{"d_model": 256, "d_expert": 160, "d_shared_expert": 0, "normalize_top_k": true}
Below are experts of layer 5 (counted from 0) of a mixture-of-experts language model. Rows are named router (the router's row for the expert), gate (a neuron's input weights, with its number), up (a neuron's input weights, with its number) and show model dimensions 0-31. Each number is 50 + 12 x the weight over its row's rms, rounded and kept within 0 to 99.
After each expert's rows: a language model's description of what the expert responds to. This comes from a sample of Wikipedia text that the model never trained on.

# expert 40
router:52 47 59 38 53 76 32 55 56 20 41 27 26 52 37 46 48 51 47 56 51 60 32 34 40 69 64 44 43 54 57 30
gate0:43 39 40 45 45 38 59 51 34 45 33 48 51 43 48 42 49 45 43 43 41 22 45 61 51 43 52 48 55 75 53 69
up0:43 66 60 40 42 60 49 41 30 55 63 42 46 36 51 42 55 53 42 63 31 65 49 49 52 52 29 48 46 48 65 57
gate1:51 43 51 48 64 62 48 51 54 61 55 32 60 43 62 46 68 67 47 74 55 52 50 29 42 37 41 48 61 50 61 57
up1:57 37 36 43 58 68 45 35 58 57 38 30 44 42 31 51 44 47 40 36 57 45 50 48 46 52 50 66 58 41 46 34
gate2:42 64 41 54 47 50 38 54 48 58 45 53 74 58 73 43 52 53 40 68 30 30 47 66 43 43 63 69 39 51 40 36
up2:53 52 37 63 56 63 51 61 35 31 53 49 40 65 49 50 41 57 52 47 60 26 37 52 35 59 60 55 63 50 52 49
gate3:48 56 53 54 43 57 46 60 61 56 27 73 46 57 49 72 46 71 42 42 36 42 37 41 51 65 40 40 55 58 53 52
up3:55 64 65 45 39 42 74 53 55 38 43 60 43 77 31 42 49 51 39 62 44 55 74 37 32 51 44 34 61 41 62 63
gate4:57 73 58 45 43 58 55 52 76 59 66 28 50 50 56 69 75 66 46 63 35 53 49 49 47 32 43 63 55 32 40 36
up4:50 70 37 63 47 40 49 39 29 47 55 54 69 27 75 51 62 50 57 34 62 64 35 50 62 48 43 52 37 52 32 68
Capitalized words opening a noun phrase, often city names such as Chicago, Boston, Paris, and pronouns This, It, The, mostly in music and culture text.

# expert 7
router:44 53 50 34 48 53 44 59 58 20 34 37 29 46 40 49 47 48 59 56 61 72 36 41 38 59 63 48 50 27 62 53
gate0:56 49 42 43 25 56 66 43 56 44 31 62 52 46 69 47 53 50 49 72 63 62 46 39 42 49 50 58 27 52 67 57
up0:39 64 72 37 25 64 27 47 32 48 60 57 49 51 47 48 51 53 40 64 57 43 54 34 67 63 34 54 54 60 75 54
gate1:46 36 78 16 84 43 71 34 31 37 48 43 41 48 69 60 56 53 84 62 52 49 41 38 42 46 38 65 50 41 67 21
up1:54 48 44 58 63 53 61 56 36 58 50 71 45 34 46 66 42 53 64 46 26 56 53 30 52 30 57 48 71 40 53 42
gate2:54 32 35 50 50 45 55 58 58 49 29 63 30 56 63 56 49 49 42 48 59 69 43 60 50 58 58 42 55 54 52 47
up2:37 41 49 62 45 76 25 57 67 55 52 41 31 43 56 53 47 48 43 30 74 48 43 55 50 44 63 55 51 45 59 57
gate3:42 49 61 44 63 33 61 36 72 43 60 53 54 44 68 59 42 31 50 28 55 70 52 48 60 38 63 48 49 45 54 64
up3:49 45 62 57 54 57 50 50 52 54 45 67 30 59 29 40 51 48 49 61 43 50 42 32 56 61 32 71 51 35 49 49
gate4:57 56 43 52 55 53 54 33 50 65 47 55 57 59 51 40 49 37 48 67 61 64 35 69 55 49 55 64 51 74 52 62
up4:24 33 57 53 53 59 51 50 38 50 44 47 37 44 36 56 58 46 70 20 65 54 52 72 56 38 58 28 41 31 60 51
Nouns naming creative works, usually after the or The, such as film, album, song, episode, book, poem.

# expert 54
router:61 56 48 37 52 56 34 53 64 33 26 33 26 70 53 68 42 48 73 37 48 45 48 47 48 81 57 55 44 25 64 54
gate0:47 46 48 43 68 67 22 40 57 52 58 55 56 52 54 50 66 83 71 66 41 59 41 56 35 34 48 34 50 56 55 50
up0:47 56 56 46 31 65 75 76 43 39 55 54 42 45 51 39 52 60 25 43 55 36 38 46 23 32 63 55 46 50 65 49
gate1:49 65 58 55 37 48 60 38 52 53 43 49 67 42 45 72 72 47 60 37 52 40 57 51 39 40 47 51 53 31 59 74
up1:45 42 51 27 61 64 69 42 48 43 33 46 49 49 69 20 52 46 20 44 45 70 46 49 54 38 34 45 62 47 45 56
gate2:46 53 72 33 61 38 42 63 52 58 42 44 43 61 38 66 49 61 63 53 73 54 55 34 39 57 54 54 37 38 44 56
up2:35 55 48 65 40 56 71 53 47 39 65 42 50 29 61 37 51 51 40 62 49 45 47 73 49 62 51 49 57 54 49 28
gate3:48 47 50 30 11 64 49 67 52 41 48 62 46 41 29 38 47 51 36 80 54 46 48 71 60 42 67 30 54 33 47 45
up3:46 52 44 43 65 48 60 39 43 28 56 58 45 62 54 58 49 36 60 46 39 59 42 78 61 54 43 53 40 32 46 32
gate4:42 55 73 54 44 54 60 57 59 59 56 38 78 68 33 26 74 36 28 45 64 53 57 59 39 39 48 25 61 42 48 50
up4:41 60 62 37 44 37 76 37 51 43 46 45 47 57 47 54 43 55 26 29 37 39 52 53 42 52 51 34 53 41 32 55
Capital letters within acronyms and organization names, such as ICC, INC, PDC, HHC, plus League, NBA, and a lead-in American.

# expert 53
router:51 53 65 33 53 42 53 51 53 23 29 28 46 45 44 44 47 58 48 43 52 51 31 54 32 69 40 45 46 49 68 61
gate0:44 42 45 57 69 64 53 50 47 53 48 59 65 61 46 47 44 53 63 40 65 49 65 58 80 40 50 72 51 57 48 26
up0:71 42 57 53 59 38 35 63 36 37 51 40 51 37 54 49 85 35 41 54 68 45 43 65 38 66 75 33 44 59 53 55
gate1:53 99 38 50 48 32 54 38 48 45 20 61 69 35 38 38 36 41 60 30 48 57 31 58 48 57 54 57 62 31 50 25
up1:73 57 35 26 37 34 44 43 47 55 48 40 54 44 31 60 53 67 66 34 31 46 64 61 69 50 38 69 37 64 36 25
gate2:52 62 51 25 39 36 45 45 62 34 53 46 45 44 43 41 32 55 60 43 40 14 46 43 43 38 39 53 34 52 57 54
up2:46 51 34 69 59 57 32 42 52 61 39 35 32 55 47 51 67 39 55 56 54 58 39 40 42 45 43 57 63 43 47 44
gate3:58 39 68 65 58 65 38 46 66 55 51 51 48 62 31 62 51 36 28 50 58 36 64 43 44 71 42 43 58 32 65 65
up3:42 59 43 56 58 46 40 42 50 55 64 56 63 51 38 55 54 31 35 59 48 64 39 47 69 65 46 57 45 60 60 46
gate4:47 23 51 57 61 54 49 37 45 64 56 54 41 68 25 35 59 36 44 47 41 72 34 49 35 46 54 51 71 62 36 34
up4:43 33 56 36 40 48 40 37 64 38 50 66 45 54 59 32 65 50 51 68 34 31 61 45 39 47 50 62 55 44 58 58
Country, state and region names after in, of or a comma, like France, Texas, California, Lanarkshire.

# expert 13
router:43 62 49 53 48 61 47 52 62 23 45 36 30 46 55 61 54 32 52 52 48 56 34 59 48 68 56 31 51 58 42 59
gate0:60 48 52 54 45 65 37 52 59 42 56 42 40 28 46 57 60 57 34 37 56 55 54 56 58 53 62 45 70 50 37 42
up0:54 45 30 56 45 45 61 56 53 32 56 44 59 47 67 40 39 57 69 60 47 34 60 34 40 58 41 38 41 53 51 67
gate1:56 31 44 65 52 57 66 65 37 57 54 43 50 61 48 43 39 49 45 41 84 54 56 49 45 54 43 39 70 30 59 40
up1:27 59 58 38 72 47 42 28 35 43 58 40 65 31 50 30 36 33 51 57 46 49 54 46 22 61 87 43 45 55 37 60
gate2:49 49 61 21 58 53 43 52 60 56 51 56 50 39 26 59 61 58 31 61 61 36 38 54 70 74 56 49 48 51 47 48
up2:30 39 51 36 60 32 52 33 40 54 57 25 39 63 29 60 56 44 61 53 48 63 71 45 47 51 66 46 28 50 62 34
gate3:71 40 29 47 72 65 71 58 33 45 30 59 33 68 38 56 37 51 61 41 57 52 33 39 65 31 48 48 47 38 54 58
up3:62 51 63 53 55 46 52 37 71 65 38 47 49 38 58 50 37 45 41 66 50 59 60 66 45 57 19 63 46 36 34 42
gate4:42 73 41 55 32 39 35 61 44 53 39 49 35 48 62 54 50 41 57 74 41 38 44 40 54 44 58 40 47 41 68 43
up4:60 73 52 44 48 39 54 51 15 57 40 60 62 49 45 45 38 60 44 23 41 55 50 69 23 52 37 55 34 60 51 49
Single lowercase letters starting a word split into pieces, such as g(ameplay), h(ierarchies), c(urb), plus some numbers in tables.

# expert 26
router:63 66 61 28 33 51 40 61 54 32 49 48 30 59 63 45 64 50 47 53 78 45 63 42 40 87 58 56 40 44 46 56
gate0:40 52 43 60 81 39 50 40 44 48 41 21 59 47 59 70 47 51 41 47 50 59 39 29 29 32 66 55 58 74 34 69
up0:29 77 56 48 73 44 46 50 39 42 69 34 62 47 70 57 62 48 66 30 38 53 47 50 23 38 56 62 66 38 27 75
gate1:66 45 37 46 52 33 39 52 13 51 39 55 40 67 72 54 49 39 39 45 73 58 45 42 51 45 50 58 50 51 47 39
up1:29 47 19 52 54 67 55 62 64 48 48 60 63 30 58 38 47 54 69 68 61 32 60 49 64 29 67 41 57 37 48 75
gate2:54 22 29 58 56 28 57 52 43 62 43 53 76 40 49 77 67 23 73 72 29 67 63 53 45 28 60 19 58 39 39 34
up2:54 35 62 50 71 39 59 47 52 46 49 83 69 39 41 56 50 42 60 59 44 40 32 71 37 48 51 59 63 41 53 49
gate3:32 57 60 63 80 64 59 23 77 64 43 52 54 36 74 50 57 47 48 36 27 52 43 38 59 37 53 40 61 77 36 58
up3:46 66 65 32 53 41 50 73 62 41 51 73 49 55 50 69 68 39 48 57 47 37 62 55 28 40 38 61 68 41 57 41
gate4:47 40 27 53 52 43 66 46 78 51 65 61 28 45 48 39 57 60 48 35 41 59 60 45 69 43 60 19 50 25 47 49
up4:69 56 45 93 45 62 47 55 35 25 64 37 46 38 43 64 50 50 33 57 46 53 39 52 29 57 65 64 27 41 39 68
Fixed labels and boilerplate in infoboxes and tables, such as "- Born:", "(aged", "==See also==", "- Coordinates:", "Candidate | Votes".

# expert 39
router:40 48 66 40 61 64 63 67 61 35 18 37 44 47 52 30 51 46 53 57 52 73 30 48 46 66 61 41 33 51 65 48
gate0:57 49 71 31 45 61 55 49 38 67 88 55 32 47 43 54 45 73 39 48 40 40 54 36 55 58 31 51 38 40 43 40
up0:70 30 74 36 60 60 59 59 48 50 48 39 31 50 31 59 40 45 50 41 53 62 61 61 58 53 53 39 66 48 59 41
gate1:70 52 75 67 67 49 60 40 23 58 35 81 46 52 71 48 42 54 65 66 51 60 48 31 69 66 34 54 35 62 65 43
up1:70 57 53 67 44 46 56 52 64 58 65 72 55 51 62 54 68 55 29 80 59 37 59 35 62 35 68 49 56 55 70 64
gate2:39 46 48 50 62 60 54 51 58 42 30 24 48 66 26 39 45 45 67 47 46 53 52 58 55 59 41 53 45 50 47 45
up2:38 47 61 68 51 45 52 40 58 68 42 41 36 49 43 66 69 34 72 57 58 41 47 35 23 62 35 40 39 39 39 58
gate3:50 49 36 37 42 37 64 55 42 57 48 48 49 25 60 40 66 32 46 44 28 48 55 57 42 46 38 44 73 52 44 58
up3:51 59 69 61 66 40 62 50 60 62 32 56 35 39 52 48 72 43 53 39 56 58 54 47 38 76 32 29 71 72 40 31
gate4:61 56 64 30 59 60 60 58 86 49 49 50 68 69 57 46 33 42 34 59 38 66 57 44 31 35 65 48 44 47 48 53
up4:22 43 34 47 35 57 24 39 40 52 70 50 38 54 57 57 48 58 54 56 49 42 55 44 64 57 45 74 53 47 28 42
First names and initials before a surname, in lists, credits and tables, such as William, George, John, J., Joseph.

# expert 33
router:48 54 68 40 62 39 40 55 49 25 53 38 28 49 47 38 59 58 51 68 42 56 40 45 40 68 70 47 35 59 59 71
gate0:54 15 52 48 53 38 51 50 39 62 30 40 62 42 37 48 56 28 51 55 34 55 57 62 44 48 69 66 49 54 47 60
up0:39 64 63 74 47 38 56 41 46 22 45 49 37 36 52 38 46 64 48 49 57 41 68 54 36 51 29 56 70 60 07 49
gate1:47 70 45 34 54 53 54 68 55 52 36 30 40 44 26 35 47 56 49 44 71 54 54 33 36 58 53 59 35 38 76 54
up1:12 50 45 41 55 32 42 53 59 44 41 49 37 29 54 29 59 57 38 45 33 67 47 36 38 50 81 47 57 61 43 49
gate2:47 57 69 72 72 52 26 38 49 35 41 44 66 39 58 42 46 34 42 66 62 52 58 25 31 44 40 58 45 49 42 38
up2:85 49 58 63 70 39 32 55 36 49 40 48 57 38 66 65 52 32 50 74 60 39 38 63 66 56 63 60 43 51 55 55
gate3:55 60 82 59 58 34 59 55 54 76 48 45 60 42 53 50 51 68 47 57 59 60 47 55 47 52 36 44 46 53 27 53
up3:51 39 26 48 43 48 51 63 48 44 62 53 55 49 39 54 40 23 46 60 61 52 57 49 50 70 37 63 49 57 41 43
gate4:60 40 43 50 48 52 67 59 35 47 60 44 45 36 33 58 36 80 51 66 38 79 55 55 51 50 52 53 48 58 28 50
up4:40 37 49 70 38 31 65 49 35 47 35 47 55 37 51 42 60 45 46 39 71 44 40 51 82 36 44 59 34 57 49 53
Capitalized first pieces of place and person names, often after commas or table bars, e.g. Is(lip), Ir(vine), Mar(rakech), Af-.

# expert 5
router:54 62 62 18 52 42 26 60 41 32 23 29 32 44 63 38 48 44 23 55 58 37 28 44 52 64 69 56 35 65 67 39
gate0:54 45 44 42 61 48 36 72 40 24 33 52 60 60 57 62 35 48 38 83 63 38 48 37 54 45 32 45 44 71 43 48
up0:46 29 58 55 72 56 55 69 49 25 48 48 43 78 43 63 44 42 51 76 44 48 50 34 42 41 53 46 56 43 53 47
gate1:57 60 56 61 53 53 54 31 57 39 63 66 73 58 31 39 51 58 37 29 39 67 37 52 47 40 49 51 42 52 45 61
up1:34 39 64 49 55 65 39 24 59 63 50 44 51 52 65 52 38 40 37 43 50 58 44 45 25 68 68 73 76 48 58 71
gate2:59 58 53 67 36 58 55 54 40 36 47 47 49 35 52 59 48 42 42 56 42 73 45 32 46 52 54 64 47 63 66 49
up2:47 45 41 48 51 45 48 50 56 48 36 57 60 60 63 46 56 42 40 61 61 59 51 52 55 57 42 56 32 60 44 62
gate3:48 46 52 38 34 49 44 66 39 29 46 65 64 83 50 48 48 44 48 59 32 38 62 71 58 52 57 72 42 45 59 39
up3:42 61 38 59 54 50 65 33 38 62 34 29 64 26 46 36 51 47 45 43 73 36 56 64 60 47 34 80 48 53 43 28
gate4:28 48 48 83 63 57 38 47 32 14 40 63 67 57 49 53 53 47 44 38 65 45 57 65 44 59 37 70 76 40 63 45
up4:39 56 76 53 53 32 35 55 66 32 50 47 48 53 62 80 49 39 55 58 81 46 51 41 47 32 56 43 55 63 33 47
Three-digit number pieces inside table cells and years, often after a leading digit or comma, such as 917, 893, 116.

# expert 42
router:41 55 59 45 53 37 50 51 58 29 32 43 45 36 46 52 46 52 63 60 46 39 40 39 56 61 46 28 30 24 51 55
gate5:50 46 52 53 51 44 48 61 43 59 44 53 56 67 62 54 35 63 39 35 36 51 38 59 49 74 30 45 48 77 40 44
up5:67 57 73 62 47 56 39 34 67 55 40 58 36 39 53 51 57 52 60 51 53 55 51 39 54 25 59 68 61 56 44 53
gate6:40 42 44 56 60 46 40 51 51 47 38 47 52 63 55 50 65 51 47 81 24 44 49 56 54 45 37 46 27 40 51 45
up6:80 47 42 31 56 51 49 31 53 71 56 61 61 62 61 56 60 57 46 26 74 30 67 43 33 57 48 59 51 35 40 51
gate7:42 52 63 40 66 49 51 47 65 73 58 55 62 50 44 43 74 34 51 52 64 36 39 61 35 55 69 51 45 41 54 31
up7:52 51 42 46 46 45 64 67 45 57 54 29 65 89 70 70 52 58 55 48 38 62 66 47 68 55 43 69 44 28 58 50
gate8:29 42 40 82 43 50 41 49 41 50 42 37 59 34 54 60 63 38 78 46 52 50 56 39 55 56 44 36 33 48 56 32
up8:43 58 40 49 18 61 40 64 60 30 63 51 37 40 29 55 51 37 34 54 55 46 49 50 61 39 64 48 50 52 58 74
gate9:37 80 58 47 52 36 42 47 63 54 55 54 43 56 32 72 69 55 58 37 46 44 43 47 48 75 48 52 48 51 71 65
up9:47 34 36 36 67 49 63 44 48 71 49 49 37 63 50 60 50 51 50 39 48 59 32 36 49 46 28 43 46 58 51 57
The first capital letter of an unusual, often non-English surname or place in lists and tables, such as R(akhmonov), T(ashiro), N(adu).

# expert 8
router:12 35 65 46 50 59 57 40 76 39 28 38 34 37 29 56 44 43 49 48 54 53 38 57 43 59 47 71 47 63 52 46
gate0:48 67 53 54 52 55 54 47 72 53 36 32 56 37 39 53 27 50 64 64 61 58 58 59 52 33 69 51 44 62 39 60
up0:52 31 51 42 55 47 36 34 53 44 69 62 38 34 56 62 71 61 63 54 41 46 40 42 67 58 39 45 65 43 80 71
gate1:58 53 58 62 50 71 40 48 67 49 40 63 46 53 43 42 52 25 51 39 59 51 48 41 45 51 80 62 21 57 20 36
up1:49 63 40 43 51 63 50 26 39 42 44 32 59 36 42 49 34 73 44 50 25 47 46 37 54 56 45 50 65 20 63 74
gate2:55 69 33 57 55 43 51 56 56 45 59 47 49 51 44 66 43 63 43 53 28 43 43 27 42 66 68 45 37 48 64 46
up2:65 59 60 41 43 37 50 41 49 49 27 56 60 66 56 46 55 38 55 68 55 69 55 58 36 29 40 52 49 40 40 76
gate3:44 38 44 52 43 76 64 45 59 58 45 53 57 55 68 63 53 45 64 46 60 41 37 59 44 44 69 79 48 51 45 38
up3:61 60 30 49 47 55 62 39 54 69 64 41 51 52 50 45 26 47 47 46 71 58 53 52 99 42 45 37 52 36 44 44
gate4:27 50 61 58 41 26 69 65 49 38 20 46 58 62 49 65 66 68 47 42 75 30 55 65 49 41 64 58 40 44 41 34
up4:49 59 48 50 55 46 42 68 28 53 48 50 44 49 43 56 57 66 58 41 53 59 38 53 60 55 55 58 45 53 60 28
Word-internal pieces containing v, especially Slavic surname endings like -ov, -ev, -kov, and words like covers, environs, Shreveport.

# expert 4
router:45 54 38 63 30 59 51 45 73 41 32 39 25 42 44 39 46 42 68 46 56 58 38 49 53 72 68 66 47 34 60 47
gate5:51 55 52 45 68 52 54 48 62 54 61 39 37 40 53 72 58 51 35 57 38 29 25 61 76 47 56 66 48 47 53 47
up5:52 53 49 51 59 69 37 41 36 55 77 34 31 56 49 49 66 31 57 58 81 64 35 66 58 57 32 64 56 36 29 46
gate6:39 35 47 54 54 29 43 37 35 33 49 58 52 70 33 66 49 66 59 32 47 33 57 51 62 66 64 51 44 49 59 38
up6:39 76 52 58 69 47 51 39 35 68 60 51 53 40 35 60 49 62 38 47 37 53 37 54 45 40 37 39 39 59 40 53
gate7:43 62 54 36 56 60 44 64 60 56 30 43 21 54 50 73 62 41 27 36 40 50 57 63 47 56 44 60 47 45 50 59
up7:40 68 47 58 51 43 56 73 62 43 63 37 61 51 48 47 32 51 60 58 48 69 67 54 41 43 33 54 53 32 63 50
gate8:54 69 46 64 41 65 66 34 67 38 31 56 29 40 46 38 39 47 46 50 47 46 51 40 43 45 70 61 47 53 22 43
up8:34 36 45 49 37 44 66 52 36 59 40 56 47 50 44 41 34 47 39 48 71 37 41 52 70 69 81 56 66 50 57 42
gate9:50 43 45 55 55 39 54 54 65 62 52 45 51 45 62 47 59 41 41 37 16 76 46 53 50 60 31 83 44 31 56 50
up9:32 58 61 59 60 70 38 50 60 39 35 66 45 62 50 53 49 48 32 50 68 56 44 43 59 73 54 55 86 37 52 36
Decimal points, thousands commas, dashes and pipes inside numeric table cells, as in vote counts, attendances and percentages like 20.7, 30,599.

# expert 57
router:50 58 80 56 38 55 54 46 67 44 37 48 28 56 36 48 51 54 67 53 53 59 52 46 53 73 60 55 48 42 62 48
gate0:35 47 59 66 43 49 52 50 40 38 40 75 62 41 71 58 64 63 37 32 30 26 50 64 56 38 45 60 45 46 37 40
up0:55 44 53 54 62 55 69 62 28 56 41 44 29 34 34 36 44 29 56 51 47 38 41 45 44 62 49 39 49 41 38 46
gate1:53 34 35 54 34 54 67 59 45 62 30 38 50 56 46 48 47 41 41 50 53 63 49 62 63 30 29 49 48 55 40 45
up1:48 66 37 59 49 79 51 54 54 63 47 34 57 50 53 54 44 58 36 57 62 45 61 54 34 56 60 69 55 50 62 49
gate2:28 50 58 56 55 72 50 67 65 48 36 50 50 44 69 52 62 43 54 52 22 63 57 51 58 34 61 47 61 35 60 34
up2:46 65 55 55 54 42 46 37 62 45 61 51 59 59 47 47 25 48 49 40 48 69 53 57 42 44 57 51 54 64 35 63
gate3:37 51 43 44 39 41 72 37 48 41 64 73 26 53 60 62 44 69 38 54 37 40 54 59 44 51 48 30 78 68 70 54
up3:31 48 62 47 54 40 54 35 42 44 51 46 60 51 53 59 54 57 55 56 44 42 44 56 53 34 62 35 53 82 45 49
gate4:56 49 66 76 49 38 74 37 56 62 70 14 45 37 37 49 45 27 50 38 52 42 53 42 47 58 55 68 50 24 44 37
up4:27 49 53 40 45 44 27 66 41 36 32 54 41 58 77 51 24 56 40 36 62 56 34 42 65 46 68 53 56 67 38 52
Adjective-forming and participle endings completing a word, such as -ive, -ous, -able, -ical, -ial, as in "cohesive" and "formidable".

# expert 44
router:50 38 48 34 45 13 48 60 50 38 29 54 43 47 48 36 61 51 60 58 58 57 35 48 58 66 70 47 54 55 53 59
gate0:59 57 53 61 56 43 61 59 45 59 36 44 54 40 48 51 54 46 50 54 54 50 53 55 43 36 66 50 44 60 54 61
up0:52 65 30 32 53 46 42 31 64 73 50 49 46 62 34 66 53 59 44 44 39 66 50 50 40 45 33 57 40 49 52 46
gate1:39 61 75 55 29 52 70 44 36 57 32 34 68 49 46 54 76 47 51 22 41 50 71 74 61 45 37 52 60 45 71 48
up1:62 43 40 42 35 49 37 46 57 61 59 56 54 51 62 60 61 61 27 37 45 37 24 43 51 48 33 45 45 66 45 46
gate2:48 31 70 56 43 41 48 51 53 63 44 44 56 41 48 51 56 66 69 54 42 58 55 25 38 60 61 31 67 50 55 53
up2:36 62 55 45 30 46 46 29 45 48 66 49 41 53 62 56 67 60 42 52 50 52 42 59 44 66 42 40 38 59 46 50
gate3:52 48 46 43 58 47 31 55 57 49 61 32 53 47 51 51 33 51 40 54 57 33 52 73 37 49 43 62 51 58 57 53
up3:42 45 63 43 73 51 51 44 32 45 60 52 59 59 57 70 54 51 52 58 48 46 60 32 48 63 53 51 54 50 57 48
gate4:40 37 62 43 48 48 31 47 62 28 24 51 50 40 71 52 49 53 35 66 50 54 54 48 29 51 61 52 43 42 52 50
up4:58 75 38 57 41 42 58 28 61 46 59 55 40 55 48 48 30 25 69 59 60 28 49 36 72 69 46 53 37 27 47 47
First piece of a person's surname right after a given name, in cast lists, rosters and taxon authorities, such as Mit-ford, Bol-ton, McC-.

# expert 25
router:48 40 46 45 50 76 47 39 67 47 42 52 75 65 41 50 49 52 63 44 58 46 51 61 37 80 48 44 44 45 61 50
gate5:55 51 46 74 61 50 61 39 68 47 48 49 68 28 56 43 63 54 47 54 49 58 29 42 50 68 53 56 31 61 29 48
up5:47 36 43 45 66 61 57 53 49 44 57 56 59 41 60 52 31 57 54 69 58 40 57 56 65 49 45 64 38 26 43 61
gate6:56 35 55 59 43 50 48 43 50 36 35 42 49 48 37 47 58 54 67 52 55 32 50 44 40 41 45 62 79 53 58 42
up6:63 56 56 62 41 37 44 52 52 42 38 54 27 52 60 43 63 16 58 22 50 46 42 48 62 62 69 52 31 68 54 57
gate7:53 49 37 65 55 53 39 68 68 50 40 49 29 61 70 67 60 43 34 35 56 58 09 36 36 36 57 41 57 58 70 42
up7:46 63 60 62 38 46 52 65 48 47 42 43 51 68 44 38 58 49 50 66 53 79 28 42 34 68 52 36 46 80 47 57
gate8:61 44 46 46 53 45 77 45 44 65 26 50 54 52 64 36 46 39 61 58 43 33 44 59 45 57 60 57 57 54 56 53
up8:59 33 53 76 45 42 52 55 48 64 51 56 45 49 46 47 53 41 59 50 68 36 39 45 78 57 62 45 46 59 42 36
gate9:57 36 61 38 61 54 44 45 44 31 62 60 56 53 43 65 45 32 47 66 48 53 43 60 85 44 38 54 45 56 53 58
up9:34 56 48 44 41 61 42 65 38 47 48 51 39 42 51 19 47 71 64 47 70 29 54 21 37 50 51 41 56 58 76 44
Table bars, semicolons, en dashes and spaces sitting between numbers in tables, date ranges and scores, such as | , ; , 1936–2008.

# expert 1
router:43 65 54 46 53 51 42 44 49 55 34 44 28 61 45 47 45 36 42 51 44 44 30 47 41 75 51 46 39 38 46 50
gate0:73 50 57 40 62 53 49 50 37 41 22 58 43 63 51 58 58 56 60 78 36 44 60 34 32 44 43 70 49 30 48 56
up0:64 56 24 36 43 56 28 48 66 49 51 60 56 70 54 33 60 29 49 58 48 55 57 32 28 51 55 50 51 60 46 42
gate1:43 65 42 65 49 40 65 41 41 51 42 77 47 30 40 47 45 45 59 43 18 28 52 35 35 53 49 31 24 39 31 52
up1:52 40 54 54 33 16 42 51 51 53 69 44 61 55 56 61 58 53 60 56 74 42 76 59 65 47 50 32 73 54 45 48
gate2:39 42 58 41 58 61 27 40 31 36 66 38 51 49 30 48 48 41 44 66 37 56 48 45 47 66 36 43 59 72 49 38
up2:35 47 69 47 51 32 48 56 50 27 52 54 68 35 59 60 42 51 68 55 34 60 66 65 52 42 45 58 78 13 47 60
gate3:50 31 36 49 54 30 49 44 50 49 00 48 63 50 37 30 37 60 54 56 53 37 57 62 47 69 47 44 56 43 35 45
up3:53 55 37 57 59 50 40 51 41 85 41 61 50 59 55 35 23 27 58 39 45 30 46 61 48 66 48 48 47 46 42 62
gate4:54 50 57 44 60 40 42 53 64 63 51 49 44 43 55 41 57 39 35 40 33 45 49 24 42 39 49 45 37 68 49 37
up4:41 52 47 49 32 48 53 63 42 63 48 42 67 50 73 43 51 47 62 67 59 41 51 37 57 50 59 66 39 41 27 37
Opening or middle pieces of proper names for places, rivers and landmarks, plus land words, such as Sy, Red, land, St-aff-ord.

# expert 50
router:50 59 52 51 53 48 52 49 56 38 32 43 50 43 51 58 62 46 53 50 51 51 52 63 43 53 54 33 38 32 50 42
gate0:49 47 58 40 38 32 71 22 56 33 47 51 49 76 50 57 50 68 23 45 60 68 49 53 38 46 49 51 71 50 61 49
up0:32 36 41 45 60 35 75 29 43 59 48 52 45 73 52 70 49 46 49 54 54 58 50 52 43 44 38 50 75 49 58 33
gate1:58 31 62 69 37 57 36 52 58 57 50 47 29 67 34 46 55 32 26 56 61 31 40 72 61 65 71 39 41 40 67 37
up1:61 55 65 58 43 52 51 36 53 42 38 43 51 55 41 65 60 38 17 53 44 44 62 84 66 49 43 44 44 18 52 55
gate2:41 65 39 55 49 48 71 48 45 49 40 72 49 48 55 33 45 79 66 39 47 67 38 38 50 46 51 65 40 63 57 56
up2:67 33 71 48 29 80 33 74 68 50 42 08 50 43 51 52 44 44 46 48 56 43 50 60 53 54 64 30 70 51 41 61
gate3:38 43 55 36 61 66 63 38 37 42 55 52 56 31 31 54 76 45 63 40 73 64 60 59 36 50 50 38 49 35 64 58
up3:42 72 50 48 71 28 33 52 56 58 68 67 37 58 67 35 39 47 54 60 44 51 82 43 34 50 44 54 48 52 49 47
gate4:53 36 47 66 56 40 54 32 63 42 62 63 42 46 60 48 65 60 57 65 28 54 37 38 59 64 42 58 62 65 54 57
up4:55 74 35 33 65 19 52 49 47 91 59 48 66 53 45 45 54 46 56 51 38 53 54 63 46 52 57 78 41 41 47 67
Head nouns ending named institutions, events or things, such as School, Hospital, Championship, Award, Police Department, factory, church.